config.toml
n_layer = 16
experts_per_token = 3
activation = "silu"
init_std_router = 0.0106
lr_router = 0.000682
vocab_size = 5221
norm = "rmsnorm"
optimizer = "muon"
beta1 = 0.9
batch_tokens = [65536, 131072, 196608]
seq_len = 1024
train_tokens = 476500000
Below are experts of layer 6 (counted from 0) of a mixture-of-experts language model. Rows are named router (the router's row for the expert) and show model dimensions 0-159. Each number is 500 + 50 x the weight over its row's rms, rounded and kept within 0 to 999. Numbers have three digits each.
Before each expert's rows: a language model's description of what the expert responds to; "gets" lists some tokens that make up at least twice as much of what it gets as of all text. This comes from a sample of Wikipedia text that the model never trained on. Tokens count by the router's weight.

# expert 44
Description: To, 's and adjectives. The word to before verbs, possessive 's, and adjective endings or adjectives such as chem-ical, Leg-islative, American, public.
gets: " to", "'s", "ical", "ary", "ic", " American"
router:418455426489465463629464473548482522516531569562506522411459536443540474454453438492546538463531437484526451444584525499508564501524540566400533537426545520519523471543508465495567442551493405517505515506493417467466536504612454401475604500441410462478518444398493445451526516662511497560461437446477530518495462497592527523528471466552519514457483476528520544521515571641522506544486465410621541467471443532541521403434529506495477510521496509470473487521540507449438536481591571

# expert 59
Description: -ing and -ate endings. Verb and noun suffixes ing, ate, ure, ge completing words: Resting place, Engineering, mirroring, favoring, surgeon, mandatory.
gets: "ing", "ate", "ure", "and", "ge", "ings"
router:526445528506551529581492446591427430411482491455552475517534372558565469422479509430574503476482404477429463510569558547559516617579539484472495452446492467539461400470568490548429539488481483508481534530500460414466449520551457463426419535503499490514420605440558506406531492461475490504578434540446455577507442483539616519505497452580489485452549454502457474532494534564513446427517510493440556586530562620423458416503460438489530501497454418488485510519469489515539484564498481

# expert 7
Description: Infobox and table separators. Line-start dashes, spaces, en dashes and slashes in infoboxes, tables and coordinates, e.g. "- Coordinates", "1805–1893", "Time zone".
gets: " ", "-", "–", " =\n\n", " /", ":"
router:471544593428455554569554519439534470439485516473492535453486502549459532562480463502441531489494517561563493510444557530540555551548468474435479596508476504515499554465527395473480518460450487514482478497494497565564476542535394551539510563465423461476612487567517595502508631517551434525408530398496535534425603435551422553448530480452491459548639579502526468592535517540475536491499474585523533456496558464481510480562527508531496461556554458486488517628369537450565452538475492

# expert 42
Description: Verb stems and S initials. Mid-word verb pieces after st, eng, comp (staying, engagement, compelling), common words used, social, joined, and standalone capital S.
gets: " S", "l", "ag", "S", "ld", "ime"
router:454472459607541467496420472502506498505573449510522473622525477599467445521427436475526509487559553489459529521472444394351468499457506562513473482551588479525387476568518519479564514488618488517510577511559513552521475496549493525470435523509502409470558488535463564520487457581511456580500511496476446560446550434449468534444587451486488584522491476446476517456456504518523554492519488512491590535564539563517559450409467335519476529507545498431502539450386549507479511492604554

# expert 4
Description: Table cell separators. Pipe characters separating cells in wiki tables of sports results, election figures and discographies, plus vs in matchups and dash cells.
gets: " |", ";", " vs", "ond", " —;", " /"
router:440417487508529522463521412574450554436438508492441482485504584571511563467456567487556424469567441552516531539448462426425428506515508416432526480438462558525451502538536491473531537491535515524493471527516468451534456500468501518440450477500527472464424400575506493503528560417418504508468513495469521556548412500387458474563498317518518465508579450504561492543556519546457445435492488526460417610500538391483433512546554476452432525504414520491487428533512468512422568493374460

# expert 63
Description: Word-initial fragments. Word-starting pieces after a space that the next token completes, such as g, T, J, sh, cast in cast-le, sh-ape, G-hana.
gets: " g", " T", " J", " W", " Sh", " E"
router:459576553463479524450562472513527449455505494502436593443454561536415430473515454448460485449561513509474472470469427402403424429512579490483530479468491467599549530524531534480452403446417512610529479500563558492541471529472525491635454537564489475501437461553544507491452587387540440547531463494506525486577514484480458599539544516494443464546393586442527445513465577542512552515479617519501520505487549504460464475474534557488372499432481427469485512485523549599497429448494459

# expert 58
Description: Spaces and brackets before numbers. Spaces, opening parentheses, plus, minus and en dashes before numbers in tables and infoboxes, like 6 ft 1 in (185 cm).
gets: " ", " (", "–", "/", "(", " +"
router:522476509490486470532586519524496509412460544522479543412503445501523451534554518474501574505609504557472464541470401515414458493510461534459517590479523460530496608487578471518556490492465423653599537434534538469495499517477539563430399521563494624478634506503520491582443501482434438546453513587539527546563484495560519500447437511443560482568537594473545433593543490543506531495522543440515537508492563554581454467481531474587553474611458562493493481539457443442494476480479451

# expert 52
Description: St and initial-letter pieces. Pieces st, est, nd and lone starts b, c in words like noblest, acoustic, non-standard, bed, cargo, plus digits.
gets: " b", "st", " c", "est", " St", " st"
router:478421528510464432543556398539441439498410578438469458476516529478526581475487583547539511495498404473378523496458493505454459504515389477529452503521490496453418530470533531484410490469486477521480516448474492510367550573479547430456456454505499447556456528554532562582402442537511530402594498585517537482505408471581517460551538416501512545480492388470503523448485570476494553514530501528439568482509498466467567541424472496428426526365487510488468477587524573547528422519504451

# expert 36
Description: Place-name first words. Capitalized direction and title words opening proper names, such as South, North, West, New, National, High, River.
gets: "et", " New", " South", "ap", " National", "ath"
router:428490485466567539584547448406560390524506433454392481597454483500501460456477467488577402459566564516525491481550507460540532403521422441517579553462504472573518441500524564486491464463516545567454518466511480505429521592460561588499525530483558477559505493555479547574469541549535476411506427587528465442475443450564453447464513498411492492610484517515461531471516487485558518528440516532538523533397509476601507457520419503497532519525523510497578483386470374498430529459601483

# expert 39
Description: Name-internal fragments. Small letter pieces inside words and proper names, especially h after a consonant (Eup-h-rates, P-h-.D.), plus es, in, ain.
gets: "h", "e", "in", "ar", "'", "ain"
router:457462488530511501502539421558503484462502493482478572527516530482558585494443479504413498445410465500534445420505493476519546539458490419565457456407499563502555458466465543531410524471522484443508522436468484449530523359430494521478625573449514512530506534495564476463559501605531460529506484459484595523539477537554514420502465569538413434446545416413458477393538483477535520559610528582628487459485500448512506524473521529516571401419441506482438467451470468536564534537481625

# expert 48
Description: Second syllables of words. Pieces right after a first syllable such as at, op, rop, un, n, as in Man-Bat, shortstop, unfortunate, Colin.
gets: "at", "n", " un", "op", "in", "rop"
router:452622517516449479475500528424564499513590518485592557541497531560495547469537511459431587513482551485474473423537484491510533537430548463590520424490504526513510567558550529384477502475483528443472530513481552562487458541631573498492540596470445494542439487579545469489402491531448501512492551526499530524586538479549406381493561591500546466485492503500451527606438549548526507445498490540482552421543494548514424447508443458540502500434556480499543515404492532441390539428549366

# expert 60
Description: Heading marks and pl pieces. Section heading equals signs, blank lines, month names, and pieces after Ex such as pl in Explain, Explorers.
gets: "===", " f", "==", "\n\n", "en", " pl"
router:391559430443483490537482506503504495534537458519548466553505581537589519510497483453460475455544562526530486563426501554581463489453529519459495557425530491484433421479527463603544454543496534493486503445557562487519515498450484477434559533506459493459416411448460469523444408453525549602468573540605514570524463570471509512460477423500567426536432556487555570545535463466541539548576600424496461639494487669474511544446548402504524449534468456468532424530485518469507485489438455

# expert 24
Description: Commas and separators. Commas in lists, clauses and tables, plus opening parentheses, closing ),, and dashes between items.
gets: ",", " (", "),", " and", "ect", "\","
router:490525525390509397400477464482506416478504659569498546503460526487542590541412552451381516539530517539439569499519439506388441500489467496539525509505466563543519563525448534466510485530536459465435531423506557488462430507541485570473527527546475454446498462447562411527394471525479463552513425508462478518522416481495483364540524483469477489510506523478608562447566574463485483476511466522549494534452494614377460508582445517565425481410484529527498505424550518541511486540455516

# expert 40
Description: Prepositions after verbs/nouns. Prepositions in, of, for, on, by, with, from after verbs or nouns, like found in, list of, taken over.
gets: " in", " of", " for", " on", " by", " with"
router:505514505563552510523574542495493475315512517560539415464511550501456544506517546356460522491412470468496475433497460505473527602577525435493483498500470454526488453448508506492512507502560589548464508447536301471407414456549550528444529509575541482477552522473556517519478558508436479483500488425593506499452533480549503532486488446506551512550425517467466481503460519399437484456532605398540446490454407431428533503504505554469451565538521510504515495474425509430488538499419576

# expert 56
Description: Middle word pieces. Inner pieces of compound or derived words, such as team-m-ates, court-ro-om, leg-isl-ature, allev-i-ating, plus family words such as married, wife.
gets: "m", "i", "or", "e", " M", "ar"
router:454508477571518490455487535442456542499587424541488509646460509545442528516531535483507435513493465479479454528506422487505589548587490430553509524501471413538488449528463536433443552512452509496512479480591547478523401453509457418496492579528644439460465495486500556630571562534479455490598478466527558521497489600436549526523497548485524527518480466557555541511463530476521433517498513426483504471560459469467474496568538467555620449440606456475470558642401602482530543512509500

# expert 15
Description: Hyphens and line ends. Hyphens inside compounds (anti-, non-spore-forming), list-item dashes, and line breaks ending table rows or list entries.
gets: "-", " |\n", "\n", " s", ")\n", " -"
router:506511489377489495438530571425412545403496476547393554575475452431556509542462574512405505518444472346505571473454590454451573505476365488497484564487433480540498446498495471483505484387524393477507525532546533444411420550512537466485472482525488507532488414519524432539474465460481532532392542564470549470485444525550483517528489497514532458501537553527465432535627538462424539500436513476527463474572486546517561447540544441471454481422492491465455489462503573470438463507583532

# expert 10
Description: Mid-word consonant pieces. Word-internal pieces like k, ak, ic, iv, ous in names and foreign words, such as Donkey, Yukon, medicinal, Büyükşehir.
gets: "k", "ic", "ak", "S", "om", "iv"
router:532536498410529465441567458561549581618594466487471540470514455501451399502490610468486479538412548419539488541444500547497416524571582523519497496516440482511529494500447459514525548534623495507454541531418555392510468563472528504524564498475378499516523400524517506532609435467466480575497499475464459565517433466494464500512543480516535499448492427499586549465475394481530393448422495583485590551483505511536497507482577534478497499485567512578530555499420430473468517416501408

# expert 55
Description: Capital letter A and I. Standalone capitals A, I, U, An, especially as the article A, in abbreviations (IST, IRS, U.S.) and table codes like 55A.
gets: " A", "A", " U", " I", "I", " An"
router:462513474485492501505467486443516492446497523498507510438378561576522532503441455497574527510506463580438426497519433494390430526440566435571537452511477434547474570602408529542500532502493459538528462417501498467486524453420417535525506482488565505512445517590552638400568469507485516531546494463463496495410528506476453478676433507552464449546440575457459485450500464531493574486514481522525397520550467491473544496491433465525463367542566530430516577488522587535505442465476450

# expert 53
Description: Word-start consonant pieces. Initial consonant pieces like p, f, l, h, v in words (widespread, hypotheses, floor), and paragraph breaks before section headings.
gets: "p", " l", " f", "\n\n", " h", " v"
router:534498501502542581427496548536540397514531565495509514568506494520547521485476566488504580549476568466583451516476528494519436523516471444434533457423489453501552599519533449463408529445506504453611527427527515414532476449425445533453568459440494535469485477464463523543464511543504512518479514502508501458485554481428499527502419454535466491621492519554452550515480580364513432583589522408461512394450577500665560495470509495530473592446475429538543452502511491552555454451396433

# expert 54
Description: Surname first letters. Word-initial capital letters or pieces starting a surname after a first name, often in sports rosters and lists, like H-ansley, F-oster.
gets: " B", " F", " H", " P", " M", " S"
router:496522520526538621532568510554541537521506544448471574468472501420580539569516481479526587538495567532470551592452561531576511570619476454488477460481451514492488511449466424446541586507526457485484490533504618435461496511541487555499554420392477542496434435521489580433580418527426565482491430544555442422546516486408518408539506469436492513520538461457420443492490466557497432460450503508489464585546431529484514462509421548425393484412514436527548517523561445583501508518502558

# expert 9
Description: Place-name endings. Final pieces or words of place and geographic names, e.g. Fin-land, County, River, Park, Canada, and nouns like ground, water.
gets: "em", "ia", "ear", "ey", "land", "way"
router:563546502519446439540484452496567473573493414546427385507497536454446416509522467477531517438588434560515522480500471475525548528474578408456489417561437566512604492549476511474563535504540603562500558578447497439423548448453512577454510439452421478510512474540498469571458591512459479388484523403467519416494569514567541545444562511507390529398510580447527556549519488498517510583511404481470508461438421504495431551478604547498510560465545557458508502512549500493486532511506521

# expert 28
Description: Conjunctions and list punctuation. Joining words and punctuation: and, or, &, colons after infobox labels, semicolons and dashes in lists, like ratio: and 2008 and.
gets: " and", ":", ";", " –", " or", " -"
router:555420437462436544578505567546602477494492507475512496497477534494628540496453514525426457444484419537529595514516455591395463441522443488616517466548524538607470507537454508472442472428508427546468557595554405532466553523510504512404468556514463485394391480477622451503469537541491484556483389472449475492591432504540422498500434515483545423602491480523410483433464524465492516468488448501510442541506503460430464500551457509469455481432437504458452538498482501470482519513459568

# expert 37
Description: Opening quotes and The. Opening quotation marks before titles or quoted speech, sentence-initial The, and linking words like also, including, such.
gets: " The", " \"", "The", " also", " including", " '"
router:556461518505425461525544595486552485455529551452461594503525476559544495520499486503582457493419514510426561487438503504483486393484450604429479460524536501497481506541438452532544471461462555480546494580526439525495472407451573498537532612536551578522495516432495452594449528512464460566529473428494523436597484443604497583522517408477481541595532625497346552546513422476520501501492565462531530454459559546470540520392475479475503553513553502491587455475506487581569478473504577

# expert 5
Description: Word-ending er pieces. Word-final pieces like er, el, re, ers, ier inside names and nouns, often after f: scorer, Turner, ferry, fertility.
gets: "er", "el", "re", "ers", "ue", "ide"
router:508500500557463501503521456476479509491422585415553506557390539525454496491501532528523591572540496456511439481543488489502490517458590545490489516546442483565493514566498367517391477499398410410473560508522474441574475408544447442493461545566482551509482528510490496480522513537535507477553508488447492507394508508478500517556569639537447454540517485531592433481550483488503524490458380466518645475576528509597372551409508461527510454548520452442529424451517420472465524529463559

# expert 49
Description: Short consonant fragments. Short word pieces like th, m, t, sh, re, often within names or foreign words, e.g. Sumanth, Kasama-shi, Samantha.
gets: "th", " m", " t", " re", " sh", "t"
router:499525520450546524514576476520533555476525452481533458536478512453516505500573481472453530394492488404452498490481444532356598492651510501549555602546451486516557555561528523591528493549474580497554449489482500530528423569536476394470488453485556477443562557535421526492458462475517496487476524532451496523572480513529453489533489421455414515437518386505524561499444385457507588511505522560488589454434481542570477468484431525463528514462521374509489444533484525549593401432578513

# expert 14
Description: Time words and dashes. Time words such as early, late, born, Middle, plus list dashes, commas and periods ending items in taxonomy and player infoboxes.
gets: "-", " early", " born", " late", ".\n\n", " Best"
router:432567479501555464425452469447464542551618582523432491505491479517562433479547532575498472448530543442529613426484519430520549574482532453473500494522532509518520477519464556502377464456542427579544458551536505463462566518458560488510602498511613497500521465571380531414519588430387515547486489458442501514500513506515518432487440459628532494508561527521530466478483415453451481505523513503547484533489600526483514450478520462537435597446547513461573437553525518461635583513480508

# expert 27
Description: Core function words. Common function words mid-sentence in prose, mainly was, of, is, that, were, but, when, as in "the set of" and "name was".
gets: " was", " of", " is", " that", " were", " are"
router:457480472478542403555547457385557365477465584500507529423441415646506476548468558407503529499603460519410561520454420412451474524513422531599517500474461405498510516468549473527454459456531579518512453510558433482557419507470498463460487552567428482482469517478508405500532542527534494461414458454509502471514461460470452588483527461489623443477437472525498507428509496448464530503559494519506539458550512485634514446510503587431503549477564528521391532512537553491508494508489492

# expert 21
Description: Year-number prefixes. The first three digits of four-digit years, such as 198 in 1982, 201, 196, in dates and citations.
gets: "201", "200", "202", "199", "198", "197"
router:484510353470483543473518497452439493402569473438492564467501428472537469526509433551520526518543505497538495494577522468559465422477534452539492408520510481565409482517549611469534437463445532507507447536618621428466450528614550505620534457474501483484517400497458608545430543555480513524558523526516488596551520469537464560528491564496548527465559514497507481626498509460599573473504533478483486599448506472474535477448458438519449438510596438488517459588517528487517474520458430

# expert 47
Description: Final year digits, "am". Single digits ending years and scores in lists and tables (2009, 1948, 6–3), plus the piece am in Dam, namely, Gammaproteobacteria.
gets: "2", "1", "3", "4", "5", "6"
router:473536557522466511555567560542550494481496434529501495413503514527572455557528503520533489493360478536557505568453428577521499453556491495455561520451488510466524483611542472461604561492569516568513483480536465432553536546544449513559450506503542507521470532572586482499418451556532478433535474644444447516515474489547531525535509545412518436508466635413491515471486459456491588481609496481553452537576551567475470539503478442538554468432561534519607632557459462458479531462499417

# expert 6
Description: As and subject pronouns. The word as (known as, as well), sentence-initial pronouns He, She, They, and compass words north, south, became.
gets: " as", "c", " He", " he", "est", " she"
router:468476468547464483571474438492429389490414562440450484480532489457490422499551581491564446501417394438506472545483498579520509494466520434462488493552466459412473527454528470492436386510454460553564443540565537514482477568437450453435490568573480468429546540492421535559487433447457460495533463479461485461600493517506474499486489526424546512524450467479544569600558515443581568462504489380475493537443561474528435481551436619484493527530495474406502489525434587548518422463514382

# expert 30
Description: Mid-word letters in foreign names. Single letters and short pieces inside unfamiliar, often Asian or Turkic names and words, like Kash-g-ar, Punjab-i, Bac-ol-od.
gets: "g", "i", "u", "ur", "ot", "b"
router:484468518488580455503514440591498532635554507476461507500486481474511570490549506489532517576517397501505575491586541591568542518499488344492475507494444449519519562472486435579507562446456451490478525447537469509564516529458558522571496494522497424495492516414611535543526466517556483444492549573541460548589489505503456431491490564505561480448487464494415536506519472604563490574451450526547523543433537453527427527581458532482550557551488529467534392544531416615475489381411438

# expert 22
Description: Adverbs, pronouns, is-piece. Function words like not, also, then, later, his, him, several, two, plus the piece is inside hemisphere, Tunisia, acquisition.
gets: "is", " not", " his", " also", " her", "ly"
router:426491512551568420492436515482440404521516563442520583469521433405566487562466497582513484485509505488493418492536581455591460451443470559530548474526518538493438570513540491424524474556450602480478566459454518502481588557413435383494466520527523531404489452481502436510486503488486491562533405439475487384437558497507521444458574538566533463542497514528518530422507516554517493462433421453475432485585441452513558523492487445449459586477527447485479329507520482455482484479545411

# expert 57
Description: Name-final syllables. Final syllables of personal and place names, often a, o, ina, son, ville, e.g. Blanc-a, Hose-a, Mad-ison, Hud-son.
gets: "a", "o", "ia", "on", "ina", "ton"
router:548564514564542431481495537566480542584494441498451574536497505430566569444530501627433362481478424488478492535537529427622522531550513557557482423447472505490525465489420523428437536513541524386494571462479441446512578542519458521494472434445502486502495498533498441521499533488473480391566577406461434527461480576472581446589579486501462521445565458437561494463496503528458435614503438517446459508547477520398518506547443505441466563427516499489447514536491429533478490558479435

# expert 46
Description: Inner consonant pieces d/l. Word-internal letter pieces like d, l, he, ens, z, as in jurisdiction, withdrawal, Gerald, Rochdale, html.
gets: "d", "l", "he", "ens", "z", "m"
router:561442380400510524524491462527508614487484469480547541568500554498473494478507491601486572555518577513425564551541501478502384513458521476470510485539500501496453579382483497564488547466437479516435513456412537513443457484502513478456488537464519521530424494536599610428578430407547484475629531547475604416483492472441492470494532464509499518431521481505462535513529413494524497526479428519512519429495502450394513446501522565397515563452543598556547481494530510583516573406473559

# expert 29
Description: Pronouns, months, "on" piece. Pronouns it, which, this, there and month names after dates, plus the word piece on inside words like Money, Montenegrin, conclusion.
gets: "on", " it", " which", " It", " this", " there"
router:504441350552526516536461531505470481510513476585562515431462476576485528561500523544496469480517573469523566505517564522615628424462468557390504564559461433461487473495456448583382508544579590547436485545490481563476400504510522451521564546483518529417404490445461422524432445511529450492443524432546519533470459491445426513467527511471498446531473431470552435483516514554513585506558524479598531485500534509638481523540459549569477434586471571455532438466525531494486499512543482

# expert 1
Description: Names and abbreviation periods. Periods after initials and abbreviations, plus common first names and place words, such as Walter C., John, George, New York.
gets: ".", " John", " he", " York", " States", " William"
router:476507498504496515501438592437544572514522518548510495509502463346521503430442537550456514469500535557455589605533501525563546491465479601520495421487506552505441455560402412502464479504446591400511497368585469466506466586459432449473519501550422561498418505564580461475623541549503482530547574490547512483450494442496522526521479500405543456365440506477531512470453473501473450532481482547548589449458466541420457481507476473505451496423525537513501510512568511552402545577484483

# expert 2
Description: Infobox field labels. Tokens opening infobox fields, table headers or list lines, such as Location, Website, Personal, =, at, plus name pieces like L-od-ge.
gets: " at", "=", "od", ":", "ost", " Location"
router:587487473492511553428478526463421520520473446519607480478515495493519448495427473463472621437427428515501534512482443543474561508579507474570470529477438519446468418505537579566437409474489530480498516568559475515473458432472518491469432434402486493454445583534501467533500409502531443535462584438504593575499451545537531528453423527506506491508472595418467453493484496471604525520540545519503401483472459480466437473577454402433509481504401552497574523596504587453430398551517581

# expert 20
Description: Middle pieces of names. Middle pieces of surnames and words after a capital letter, such as R-enn-er, qual-ific-ations, Mar, United before States, Operator(s).
gets: ".S", " Mar", "-", " United", "enn", " dis"
router:415483558384509588421573467550622540422484395424453487535472526489493492482503508463526610433526569524441491490554420421470510477407522552476502481564508458478583460576448474454577526529529481420545507550504542485468491427432496532549530507497548457480422381490494478502459486510441412503490414439551499537506508560442500429475526561570555470517494462504455536547462526430582491383502540531456485453567380511408532493544500504469497547519550559460508549493598465444438536473501509

# expert 3
Description: Mid-word vowel syllables. Word-internal pieces like al, an, as, ir, os, ian inside longer words and names, e.g. Batt-al-ion, med-ian, Gu-an-ajuato.
gets: "al", "an", "as", "ir", "os", "ian"
router:547498537555501450383511512613423472460543496512505521452525501445500549529451502576517425545419579469540447587550609570469538591475480478538568522447505477517501573574542496493498474496533538529484539613458508555546521504534457500419546452544506504491514455540584428510632526498474454423456554544495464560455483412476483485415509571547546467551466457531477572520412460471572642491479461525467508562466440455539464443561448566405494517528481483497491579506565549535520629527507503

# expert 13
Description: Articles and determiners. Determiners before a noun phrase, mostly a and an, also his, their, one, two, second, other; some word-final "ent".
gets: " a", " an", "ent", " his", " their", " one"
router:411487495462513427475554585567510482447628533468445491449522545512442464550486528492491487443471442529534417445477546538514536569469584419415499588538482445502490484510478479354567542477420569524600530508464528419567569498486467430492579482531446416387511518549397509549491476491503504510502553454460451389483480453526439505420471571564498539567485542494534592412475461499422520492420475492470550495499428483483556509495477638451507540518524528425532464495505473527503445414524488

# expert 61
Description: Closing brackets and quotes. Closing parentheses, quotation marks and braces ending a parenthetical or title, e.g. (4th Street), (1974), (40 mph), plus plural -s endings.
gets: ")", "\"", "y", "}", "s", "]"
router:564595542499474492475478466556501420484476515548471481495470611445527523498496547434519554478508504430473559467490450468527503469542512539522487437489396533569538556475574548489431473419492416494481481594518464504360506597515501513487496492500429527381489543422483507456435475518499477483600526362555519530552554483451520402439574487491503506509623505512499545480535419492528441398458499483440421563475474497424506495572478397525510485477498503538415627554604480472494489475575475

# expert 50
Description: Foreign name letters. Letters and pieces inside Slavic, Spanish and other foreign names, such as j in Bru-j-as, ić, š, í, and the prime mark.
gets: "j", " st", "ber", "′", " ch", "ug"
router:510520432488504501539567502542490468603526527466520523558488459482611591624556458501450570459430602512491563498519532527441469502611413558450502417510512501517498479471474505499492437518475492468438555512456538492487557512503500559445492508509536569518516497508513462553587461416570417436467499588558525443540404444438446520485485554513538566446514558443441537519467400544550365417458479511548474593432472505506526502523533519385410576551479490550496522519625517526447547574508508

# expert 34
Description: Past-tense verb endings. Verb endings ed, es, ured and past verbs like made, took, began, released, as in asked, conducted, enraged.
gets: "ed", "es", "s", " made", " up", "ated"
router:583451519578570517431466466559488474447468583463522421592436512464443500423480490462492477482501496504450560564524485524399374578591514568368491443527520459479553528518531577536565465471502475507422464475498442514485412458493446519397549552536459572454523519500587502509488467461492495506603490489570496510516496495571496520551529505484559505479528548554538514496552578571487469561433532486489458597513588554441501440526468495515501509536535351458488520405581556600529471550555571

# expert 12
Description: Word-ending suffix pieces. Final word pieces closing a word, such as plural s, it, ell, ator, idae, often in taxonomy lists and names.
gets: "s", "it", "ell", "ad", "ator", "r"
router:460520439484546500451468562529538562596465534478494619472515468472565493485537559545414599501515430514526477555519534452480562527473505585498463411474427506494527491469501544478564525493434456401403478548430483502465525380585512526452429435444619424511530435485506539487521514465537510474492633569383475556481577493537564439491572408452542473459521419521562523569520570526484492491544466434484487536536458503356494511509540521409459423517447512459493437507485532536522514505478565

# expert 8
Description: Word-initial pieces. First pieces of words split into several tokens, mostly in sports biographies, such as def-enc-eman, opp, organ, plus the % sign.
gets: "%", " r", " C", " c", " t", " football"
router:423539480444525524432430509434496493538507437418518529573480640538555457550488530402449530470570545542464484483539507351457498457585506508536515526476546557483541540510584524542476441409557467432590506536475549517494495506547538508539505460442527500429493530536396558607420475492456571507474580447504502432513480475424424436497500444450547553536463460501618534485513559592510464506515533464488454471553546531474547480450571519467477462581403523452503522418512362493480530547473539

# expert 31
Description: Sentence starts and fragments. Capitalized sentence or section openers like In, On, See, Due, and word pieces after a capital in sports tables, e.g. Dardania.
gets: "In", "-", " In", " .", " is", " due"
router:560585500458468552597454539443541578494526467517510437508492509503563447591538548546499475482625515500473529535568465532424377445489524575438543534477478464458588442505449503510494461498499418570462532470522510366455548435490483516542468583517495486572492451519448419596488524449468502519442508489545504469474642454516449549451537433445556566523470440487453483565495421410549505451477609451522565503465497592519467515472510498460571608561591489488510541460556464479459465470493421

# expert 17
Description: Latinate noun suffixes. Noun-forming suffixes and endings like ation, ition, ence, ements (reincarnation, interrogation), plus nouns such as States, Court, League, slash separators.
gets: "ation", " /", "ations", "ence", "ition", "ration"
router:445529472436530444522514511565489541487477433589555517618509507512545568498376601506474515478478510499575471474448539434503407516530497443543511481529524569514429432549502566511456509431426559531377488453400477584449543503488478496498513497489548482481580509494483508519512563501453540558498521550521497463413478466409496435599523436561395479456520465511467507421582465542490508546497432504549555437505540452473551499574594505552390457422513552495492539562350400511507501521504558

# expert 16
Description: Word-initial prefix pieces. Opening pieces such as con, inter, sy, pre, ple and pronouns I, my, our, as in Complete, courthouse, Your.
gets: " con", " I", " Al", " Con", " In", "In"
router:561495543558507490522450500551453435386504462546484495587498448427445592541508475542592551464526531479440468560515511480585531472501508514489495582598505506563466502538410466488549433476613392515527470517491485483430575571497437486527588529535473533449416485531468468516543528458493434454452393448538547445519474474435521510516507511485531517518372525481485456441528454530505544507513618487481500450488478463573402506350453416468454539564501438473494513399584547433479520419553527